Below are experts of layer 4 (counted from 0) of a mixture-of-experts language model. Rows are named router (the router's row for the expert), gate (a neuron's input weights, with its number), up (a neuron's input weights, with its number), down (a neuron's output weights, with its number) and show model dimensions 0-127. Each number is 128 + 32 x the weight over its row's rms, rounded and kept within 0 to 255. Numbers have three digits each.
Before each expert's rows: "comes before" lists some tokens at least twice as common just after its tokens as in all text; "mostly gets" lists some tokens that are sent to it at least half of the time. This comes from a sample of Wikipedia text that the model never trained on. Tokens count by the router's weight.

# expert 238
comes before: " |", "_{", " (", "}", ";", " km"
mostly gets: " Spacewatch", " Kitt", "Hz", "′", " lb", " kil"
router:120169137117159053141133099149147102139103169100159117165121107156086091145165139091118124123104163164153142158155142181192190118165125113130148130165091144145117097132106138175120143150132091168051146115133076134089142098128075142120088142086168094118126153121166111064076152153097190090149115092165158196143138144139119110209133143103076132093155070151160150165126097059085126076138
gate0:152165133176147117102151112099143123143087132137102174099079102131096169064136138161177125067159153139149115167114155068146116055160130157134134122130126104137123170135108028171125097144032133195089155191119135144143139108080103113110168117125096127175135169120075109122133158128103109078082129077074132136093121166094158101164101108097143158185125170142096074127131113116156164146121
up0:156155087098138153123111185163150134116057136086181175126123163136160159159204166140102171082150177119130208081109170128082122077139084145125111128112118110138135168153129031142130099146090111129091171168177113082120155106149109185073139132112138102115083168107089167173184172139169105140134143109093156085142145106124114131157150102130177155139130171125157151118102152120171138079131
down0:115111091140118157125192078111084187151083094183175117168143126101127144161123164152162068128179183188161135118100140118143091074113149044169206138139107163106129073153109111081119089161154121167099132136128108121071139175161179130129138151092128121120116108145114111160139164157224101110110130126126056146165100155117109128097146087157118127180080135128114150100148141075142155134124

# expert 166
comes before: " |", ")", " place", " round", " %", "N"
mostly gets: " Votes", "Scientific", "Gls", " Phylum", " Pld", " Density"
router:182098087139151099126129069154177119123134134089118151162147115122086174168138174083081157081094129138146141058103115111169191110191090133194116132181112160126077099127132163184083122127081065177093122175137143180153147159137166169102129121118103128162138151173121110160162124136154116118144114156105112146164126160117141084153098138078075185118123140139159117169189099142157104200132
gate0:119142079144122128072110070063080120070135139155157136181106095120147114173151151170110143124106117094114138129082218176126101135159115147104117115152121097089108092130187114187125078106082129110131132124126148129091116168182126126112154133080085120098179060079132090154135048123120143122087089141063106127220116156057127132114083113156093135103154138147161159156148133124112140122144
up0:099183130125150133132136122113145128048102121181071159153121123129118045134116134184180063132115117120123172080112108154078117075116150089105126113119165125135137127151136118134118088158097125103110152101139086061094103125159197130073147099060110102087135112086088098141121127096088087181114173180103103164129125115166100145043136113120181165137148092085116114119149212120102120126129
down0:169131130142172155124178092144107151119131102143097146149105135080053128156087106130180160098124070128096106145097089132101135124132222073104115068081156156144118074107126148118147110129094148200117150144126199071066128084165133124194149134125120150158101149081129118149104143107177105113135110151085170129206110084117145130096161122148080097118127172169170079137114136111123174121086

# expert 223
comes before: " |", ":", ")", "-", " million", " ("
mostly gets: " Majority", " newly", " administrative", " GF", " Rural", " Registered"
router:113136070176148125164076136095129148174144111116094127182082129087133126153103091126125158134078171070138096095178139111143154119094137131169146091190127144091096097165155164184089092189137077121163109192135156124137121164201101137142142106105147141144147161122110098158131195154161119177150102108050137130125087121141087109167091086100098113092118119141112075119178094152200165099111
gate0:103134194100151151151142133086111116161142129106130195160091168151125118144126100168078146090160120153146128146062097130123048105094021178080123079127123044094120172132120127114149161127131177163165158127137170151107142096156131122113177161102089076127071153130139122160139112116133151129146076166127163120169130143079086069099125162094131142107096107114133123153132172055156119105090
up0:150092097143129141108159122181176124094143131173137068095127116118078119129142108087165082112140152110147154101155187112117196174117143095173068175106161167124138094144108137135137118134160110132082137096155100130161042178086123131146136100162191125086176094138163127081092136102104178164106222092111085136117094095181143194161140098128138097183126094145128124131131104163116179102121
down0:136078159127131123104154146181164103083127145116043171065146185106104144132125125149082114142116145137075150098101161138143156156083106113161095146103136137149087206146098076155185135109140105137137096124170177130078163142137172176154121094113167124065109152153098189129126123107115130114107088127122137156122111133092119162079096130175227123110142106107058101087109080148093187125121

# expert 6
comes before: " a", " the", " well", " an", " not", " his"
mostly gets: " what", " became", "See", " While", " become", " non"
router:163084056149084127153148111117116143148101145070155093158123092143154090134117144131146142126163163138155161146097166153160062137167129156102126179125111103129152184175159106070171172104158074053157150181163119154149147158119136108157096130078119148163102138132153110152201068171139158159164156128074166104115142232121147096089118154132140170119130155092097132066110119107132144144138
gate0:100151128195128090077094127158134141099131178136120125085066131123133123170153129127135129064128148120201138076098122163144154126111142110082150155113090113094114110136163139136072159177078117187114195153162113138132117144157108080054165115178153107172123138152167125156179106106187120132117201089129098170132125117118120123106172084193086157123133169129155103163185140147083089186143
up0:155118154134178126147139169125124144124103123144164111127131112161195117145139144133160138145119155140091062153106092131133122078159108142148143119125160144175066081132124147198134076104138130105186137155136038145134180097122173146184109194137107168170172144154070139168097136160118096083125097187101079090135128149180131125146158082097120148191120099159112150092033131130075155134120
down0:152071069148073155074111069136109143124084168129135125104158184171122093147095191193154108129128095166145177144126139183088104132097107087214123160132147128097090087102123137130140086171171158161161151159090063122106143073116120094142094157088153098118135134131138139109104153125180124144160159169191106108117142123129171145057099095169159128174155143157132112114110128117071098167142

# expert 130
comes before: "ly", " to", "ed", " than", " and", " in"
mostly gets: " great", " strong", " difficult", " good", " increasing", " enough"
router:176127111157110159173152107126157096172142155130144129082091118185160056119150112132101157080124164127084125097122111133149158144121080149081068161124114146156164131140192130088103117147098093091125109139172121164134166143119111072137070129143126119180152162191065138168167088128190136092190098174105107079172095176136129136113104187086145159114069135134137149084125065178106126141142
gate0:148168120167112130093132105155100169153163169122089076118191100050134123103147075152135066123101171158133163156157151169137101119142171172115105122102095109169107175083107127177147115169168086096117085088113126178137147157172167087128109086145073125133133145136095193132170126116066077131135071115133109104134108119116091151125211134113112079130166118080110064107141103162136134127073
up0:117212106165146109081145132147128099146150172091131079115161096086108095115080143142107133117111224192144163127139125108096093144101131141147125146155093102127147189139135088141127103139131139125134136130123112090110149073112152137144110161182084088102140105106147196154226130184063106191120109132150135135147152143111159094087124130107140080129150079078118128091204162099080170163114
down0:175137138127125131089118081095117168128107088090200150170190106069173149141093116154157097122117129132141118175101078131116199133094106124114083120077194198147146115101088090163164181150180138150064152093119088110129111170153179153089149110146119045117125145168134117110106127151074096127096087166138073131157120087105173115103177079143130139154135123136152162095120160113121161123101

# expert 173
comes before: " |", ".", "00", "%", "000", "5"
mostly gets: " pm", "00", " 202", "300", " 95", " 800"
router:120185123103159128151092161085132128117052086114121144121134157094142119071104039100095149133104101140173151211149137183157135124129110110171143138108134148132113089180097105173144129112109202072135079144062152179143109130156137120103077140067125141113111138098140157071089184155098149134077087136158145166119135118154134096143129123106192106101057103100096157095138130081118133133174
gate0:095138140110131103104102102063066151058123157163123067106113148107101159174111104142123185194122098183097123146085130130139145158115076080144132140106147138151176129121118116099112075138130130145129155156112142171082113141170129093092106131163092176163171098105116153161130145134141087180105105113077106104063071086117030115114181101133104118142136079109113094112146080161087094123192
up0:143069149151143123180163157161171113171114079099124148131120142144127111095139180093138058087178125086119120130130121098131156142126163152122078136128121056101069141112140126103131195102115156084133134138142086105126144116085161159147094171117145074118103115135114105112142133085162137118142081139214083227101159145171199117096109125102173154073130189111085134161108181162133104106107
down0:165148133160177091128107150136114182125117143129108141156118133160119101164130104103116112181124153175122183115146057144122210093121102156047135107101167128175024150112104067148138180135159105159096158108114123135118133155154147105101144147104153134162178092177166128124142121111175100180116171168095112116111127189107149160085172148095177143109119129098142152116133172142126198159057

# expert 244
comes before: " ", " |", " UTC", " /", ";", " Apps"
mostly gets: " Apps", "Gls", "@", "DST", " Clade", " UTC"
router:088143129160129114049109141121105072067153108077097165162104124137086128120154169145104166070137175134168096169115131183130115123169126111178169073108111086168101108156132111194095073132119122182064094137088113153156115125116115112087115132105089161156173157119120080091165128080127130095113086124081167150152064115110126122213124127153146156099123117133169128184139186119120101157154
gate0:127155114053177203174100110115101092123096118075170139097136146147087122124131131071128109110136123150175143133136124074131131139117013069175152105148105151097140068129147083128101131155118131131148137096171134187073086115104068144133123141106121155159158190072173124105071137201144126093133125110120075120167168139128156116172119125103117126115138165159170129122160074164134127118085
up0:120132110103120134134133124125113069101164088117174120054111114160121111086140132094215063198130087146160165149149165077182089128130084070134155132052100165124140119107129132109125103134090124111085080111111148175085153104098127143139079136106138131114127145189131114093124125174109102121150169142107115099161135082194097160158152172068190088149170116108107124107099149082117060100119
down0:144180145134100202171085064075079156097132093127199065154063124113120168198147106067158093120141131178105153161146152139159118084143121180148156137097143154162192117159157094117133134141181085117124152133139123107096137151074159142067094124163144171141113181172139099166087105109150166138118150108207099158115137147158127130090107123100116074128115105105118125089091127140126141141087

# expert 160
comes before: ",", " (", "i", "a", "en", "'s"
mostly gets: "sky", "berg", "mann", "ski", "ini", "ein"
router:058193139072085197190155175119108117178142100174093117161091123180120145096135160128152125148153168148063128139129098095122114162149119125056100188096150096076155134155111189066112106148119123153128142169156159106104146124103133137137146171154115102078135156175126072148148130109149125151080118140184130058123128133138066151111078117176153168126160124099137162135081093128130171150112
gate0:179101093205120103067132148173102116093105134135077117079134144145095120127102086125118171152132158089152110132087111182063103106185114129108102076106107147153130124108117159107151185085084178072117145121118189135153129172133125108129128166132153193100182097132134145103168127140151119083126110148118108090161181118211125123153156133119095107150129059197111101188114152111117063097138
up0:130102096137188078093078077118126068123108145080115174103173195073170097103139148129075143113172091108182160062129127133177138108128137113156138111174106128146103148103111075146131142117127092100135073070110076161135111108156177089161109116081170139158136099083082181101111179127151183119111173109137105141151114084140167144172178158166153097139125144095111109135182171130086120103144
down0:175244164055181138193100128129064138146119136191122153122126123119113108123121113125165119125117101153093135129132104069132203132108131146128099155151159127111255092152122125149125131167130102116125119175164125108110149128084129161130122091126076107185111172153166074139116116113105140143136116143116137117105105159113148136080120108130099171103110152140139133112066116114126154145133

# expert 241
comes before: ",", "'s", " and", " (", " County", " was"
mostly gets: "ford", "gow", "bury", "shire", "ington", " Victoria"
router:084180160067106152128130188094146126181137138187114123094168088241118119118101123079164101125111110115074133171113120119084081073119077169126162124081111132075142125151128143121107130104141129104149128174131159149146088159138193138179159160169141139095130090128117083173106134112166131098119105172124160106143110074082073156113133082183171154147125177113130105085111100098142180139138
gate0:070122034125143137103075105140122078084104171110150091100160141163197118154158134120157166130155107194093106164156129086133166113157086089163151133158100098138114108117076136090138135108184146080157130076109141103127061119078128089128153089098155123110098128155116127148166050116159167103177114184134175193129114147128131067149137089113084102163128168097157122147150133141138157088147
up0:138101136172077146142168107143115129168109092121081117161097126123088118096091108111066073109100149047179131085082145200107085122122148129091116090092125169096147163133130167162169137151100165174103085151118113154129108085146145125125103126140126135109145112114123130153137179125122113113094143118065075057051124129151106211136154182161146110115122081170038120158130120072137124139103
down0:135083171178070171102183162111140114131112100112146127122105150151143146156129137113142114150151158140160104124053160154097149122179177104068083177180082084102102195101148131136146087101099156105100096120069160166133145135085105125113143101127130083153100156128163098159167108107093097164079145111133103147142129179167146187183150208098112083125168081111117098123137136097076124195151

# expert 108
comes before: " by", " in", ":", " and", " with", " on"
mostly gets: " based", " Coordinates", "based", "ablished", " style", " Written"
router:080166086103108164172120144152132134151146086135158137096103112101115173135147138134135156112107132098063175134131119101106107113110135131108186185128124146051126152114119128059054148110134135087134127085089195158177149152130080079189096139139186092159121175128108141164098124177195097141164118114111107093093120085092067090121076150075121135091117151166164105109121046149124137144120
gate0:132069144095125154145085080179046164151146142111138111134147157119101140154113120091131174131163152140084056103131167121163187121118183139129147111108152126171113173147147138167097144105131163136134148072149124203193134089140098137109123119143167115139114145076136148172145121148123083117148177096100028097134173103125116082090166171106152154120145151059106115123152126048157170120090
up0:140147092117081102112140100082164106114096131141113122148172117138108127172102138155121099135098062172137169136052092154125088118184129110125139146066138104094185132129157078091101088199119134062135039150125100110100147156098164128153116126111105148089077155155208124147176150137176167175147110147174184103132119121063118080151101113154122087114157152102143139091154148160133142122184
down0:087088086180110131099097155163121086124121108119092077151084156155074141114121058128085156140113094167219160097104113145119125110138146127121131119140126067097017183089090085117129194121132153079078093079126132136110122138122101117169091163133153090118152126100136104166150129084153133141125133115133119093201160153095137126128081101137189101120114102103101131085128121085077102107077

# expert 121
comes before: " |", ",", " (", "'s", " Town", " City"
mostly gets: " Rangers", " Cleveland", "ford", " Miami", " Athletic", " Bull"
router:119141157103109162149119179102128150124138098141098174146109123138140164124145144144165120129100096083092150174134123090092121113118125140158170047102153114065092106167134144165131105177093162108080104162174110110130044128119202142148149131225117138135105083130149076134131217108182170160076116119101119100116079123134089149078080082112123155154069119157105164142112128120157163169117
gate0:109151077131133125125135128098135119090151103091106156163194159081087160142192127079137071114134090160097126168126126118207226100117167144144137099152192143054166160168157116116190129092116092149072067154133067110098107085103125122107148139188102173212127115113127097121128130106110125133118100148148120129082101128137160135120171125080119157145123136064131149110162092157141121126109
up0:085151119107138115109152159135136128101125141134092161074161104120133075092174094122112103149163149101095142129172106176179121109143098100072146168042131192153153162108109126108138124129126163114172068160159113155061118145116135128128135119141160106164130144164082140114058187097119141088174140172121153151134058130138141157153177084169169130123091153136142143242070131101151105106094
down0:154118114138157129114079144116097110118132119138130159094101155132137146158131250133088098156159145188092125122165114161160135130076139109107113115112147157116188130096169095090117122139128107134111156118132176068171084154133182191137093121123107111119158097119140039158143091121159160131110148140064083198167141108067148116069079145168074154110125149100131076139124117176159178163124